config = dict(
    num_hidden_layers=10,
    router_score='sigmoid',
    normalize_top_k=True,
    vocab_size=8192,
    beta2=0.95,
)
Below are experts of layer 6 (counted from 0) of a mixture-of-experts language model. Rows are named router (the router's row for the expert) and show model dimensions 0-39. Each number is 200 + 20 x the weight over its row's rms, rounded and kept within 0 to 999.
After each expert's rows: a language model's description of what the expert responds to; "comes after" lists some tokens at least twice as common just before its tokens as in all text. This comes from a sample of Wikipedia text that the model never trained on. Tokens count by the router's weight.

# expert 30
router,154,192,169,201,194,245,149,181,202,167,219,204,203,203,199,179,199,181,199,190,170,202,183,203,227,195,227,158,168,176,207,192,208,192,226,199,209,198,195,208
Description: Labels and punctuation in census, election and chart data, such as households after a count, %, Turnout, votes, UTC.
comes after: " |", ".", "%", "|", "4", "7"

# expert 29
router,175,165,188,159,164,241,176,202,196,149,246,228,178,210,210,202,218,187,220,216,214,173,180,209,206,199,210,166,242,192,203,200,186,190,251,222,227,193,205,211
Description: Dashes in sports result tables like "Gold medal – first place", plus proper-name words like Labour, Communist, Saskatchewan, Highway.
comes after: " ", " the", " |", " (", " National", " United"

# expert 62
router,195,190,180,212,198,189,175,208,229,204,193,183,190,178,190,198,213,189,212,176,212,180,197,238,189,174,208,171,229,189,203,224,231,169,230,185,219,225,200,167
Description: City, state, county and street names in locations and infoboxes, such as Washington, County, Pennsylvania, TX after a comma.
comes after: ",", " in", " of", ":", " New", "″"

# expert 11
router,195,220,191,170,175,198,182,236,220,152,231,174,189,204,222,205,192,201,208,230,197,227,190,233,188,170,217,189,209,218,235,177,238,209,175,205,211,179,186,212
Description: Nouns and verb stems right after a, an or the, especially total, attempt, result, number, as in "a total of".
comes after: " a", " the", " an", " The", " A", "A"

# expert 3
router,158,190,190,178,219,196,179,209,200,152,198,171,194,210,221,201,204,176,231,221,223,214,161,215,190,217,254,167,200,176,219,178,222,207,204,195,184,207,182,236
Description: Field labels, dashes, colons and digits in Wikipedia infobox lists and place descriptions, such as Coordinates, Location, Website, located at, sq mi.
comes after: "-", "\n", ":", " •", " is", "=="

# expert 35
router,214,231,209,172,202,176,200,225,213,139,238,189,225,224,220,175,227,231,187,203,216,227,184,180,196,199,175,168,181,193,224,151,200,225,211,203,192,191,213,171
Description: Opening pieces of content words split by the tokenizer, such as ob-sidian, cre-ative, gu-y, conf-, exp-, often before -ing or -ation.
comes after: " ", " re", " con", " de", " f", " dis"

# expert 7
router,156,209,204,216,201,216,200,199,197,183,198,216,202,236,225,223,191,203,218,240,228,205,223,205,184,216,195,187,247,192,229,205,195,172,201,211,234,199,227,185
Description: Function words and rank titles in biographies of officials and officers, such as "rank of", "appointed", "Deputy", "as a", "the post of".
comes after: " as", " was", " the", " and", " a", " of"

# expert 38
router,131,200,159,197,183,229,201,193,186,155,230,194,225,176,191,212,218,192,210,193,205,212,171,226,204,212,183,173,206,186,207,219,221,188,201,197,172,202,220,190
Description: Past participles after was, were or is, especially released, premiered, known, completed, plus digits in release dates and scores.
comes after: " was", ";", " |", " is", " were", " be"

# expert 24
router,188,177,174,176,172,204,204,204,169,182,198,192,199,209,216,187,228,193,209,246,227,219,196,210,205,226,221,145,174,167,188,162,206,197,231,180,221,221,225,198
Description: Byte pieces of Arabic, Persian, Hebrew, Japanese, Chinese and Burmese text, plus unit abbreviations like m, ft and km.
comes after: "0", "5", "4", "6", "8", "″"

# expert 28
router,162,188,163,202,185,253,195,119,183,173,177,206,179,231,187,217,203,222,218,198,187,186,212,225,198,198,183,159,225,186,210,175,199,224,208,189,189,207,234,213
Description: Lone consonant pieces inside words, such as Mu-t-ant, St-r-ong, Go-t, and spaces or 1 just before years like 1992.
comes after: " ", "|", " in", " G", "w", "In"

# expert 14
router,184,223,145,199,189,214,190,199,223,196,237,210,185,166,183,239,220,167,185,176,196,182,179,217,210,191,174,211,158,193,231,179,220,184,218,205,210,169,203,223
Description: Country and nationality names after in or of, such as Ghana, Pakistan, French, plus final digits of years and dates.
comes after: " in", " of", " United", "9", "8", " In"

# expert 16
router,181,209,198,189,205,201,220,207,212,141,222,192,207,210,202,179,185,176,212,235,233,184,184,206,224,200,202,191,233,233,241,214,205,191,213,214,190,178,217,189
Description: Mixed pieces such as re inside wrecked and irreconcilable, plus nouns like land, gifts, comedy and currency signs £, $.
comes after: " was", " a", " is", " the", " |", " were"

# expert 52
router,142,175,168,197,190,262,170,174,178,157,202,242,174,182,240,225,221,189,231,201,235,212,211,186,196,192,195,161,204,188,178,170,233,197,240,181,204,204,204,209
Description: Agentive and means prepositions by, via, with, using, starring, as in adapted by, record by, plus table pipes and CJK bytes.
comes after: " by", "ed", "1", " (", "\"", ")"

# expert 51
router,159,244,203,240,220,217,175,198,196,154,231,192,201,209,213,167,237,224,184,210,218,208,202,180,223,205,168,216,187,195,221,172,232,199,206,177,197,177,207,190
Description: Line breaks, periods and opening quotes at sentence or paragraph boundaries, and sentence-initial pronouns such as He, It, She, In.
comes after: ".", "\n", "==", " ==", ").", ".\""

# expert 59
router,156,191,143,188,181,263,164,140,160,134,229,230,214,171,180,209,192,214,224,202,214,185,204,237,219,202,182,208,200,186,216,205,238,217,211,188,203,206,195,172
Description: Digits inside years and money amounts, such as 1944 or $96,000, and the suffix -age in teenage, coinage, stages.
comes after: "0", "9", "–", "|", " on", "^{"

# expert 0
router,190,177,169,188,207,236,164,213,174,201,216,236,176,184,180,192,195,217,221,223,183,187,189,230,165,186,203,195,183,179,210,179,194,191,196,217,150,193,212,219
Description: Adjective-forming word endings and common adjectives after articles, such as constitution-al, Scandinavi-an, Method-ist, political, local, modern.
comes after: " the", " a", " of", " an", " and", " by"

# expert 23
router,156,169,208,183,202,193,222,216,198,152,244,228,204,205,191,187,222,225,164,258,226,238,176,184,209,215,187,217,187,181,205,211,230,209,212,214,202,191,199,201
Description: Subordinators and linkers after a comma or period, such as as (well as), while, although, because, after, despite.
comes after: ",", " (", ".", " \"", " and", " which"

# expert 47
router,148,185,160,206,180,224,230,157,180,178,227,238,217,204,185,184,204,159,186,182,220,202,195,222,185,159,174,184,178,181,188,159,193,193,228,211,170,200,191,202
Description: The conjunctions and, or, but joining list items, plus than, over, nearly, approximately in comparisons like "more than".
comes after: ",", "s", " and", " or", " well", "ed"

# expert 34
router,155,198,149,193,185,237,191,190,172,166,203,209,177,174,216,187,210,220,244,238,183,207,210,218,210,209,232,148,212,200,207,181,221,219,208,222,201,213,226,213
Description: The space starting a number cell in sports and statistics tables, such as 58, 4, 107 after a pipe.
comes after: " |", ";", " a", "6", "5", "–"

# expert 55
router,145,208,149,203,209,213,147,197,177,177,197,205,178,207,198,203,195,194,233,225,215,199,206,203,208,216,198,129,204,195,200,219,221,234,189,198,177,205,220,237
Description: Space tokens and numbers starting cells in sports stats and score tables, plus header words like Apps, Goals, GF, Candidate.
comes after: " |", " ", ";", " /", ":", "---|---|---|---|"

# expert 5
router,173,160,177,171,145,296,171,135,191,122,198,252,205,193,202,214,247,186,237,190,192,189,209,211,216,202,211,197,203,186,211,162,229,207,223,212,234,210,204,189
Description: Pipes, dashes, brackets and digits in tables and dated lists, such as year entries "1947 –", country codes USA, GBR.
comes after: "5", "7", "0", "6", "8", "1"

# expert 6
router,139,222,206,196,204,227,209,212,215,173,196,203,206,252,220,193,182,214,214,177,180,203,205,195,184,208,188,156,211,247,196,204,220,211,179,221,232,201,201,187
Description: Finite verbs and auxiliaries right after a person's name or pronoun in biographies and sports, such as was, began, joined, returned.
comes after: " he", " to", " He", " and", " who", " she"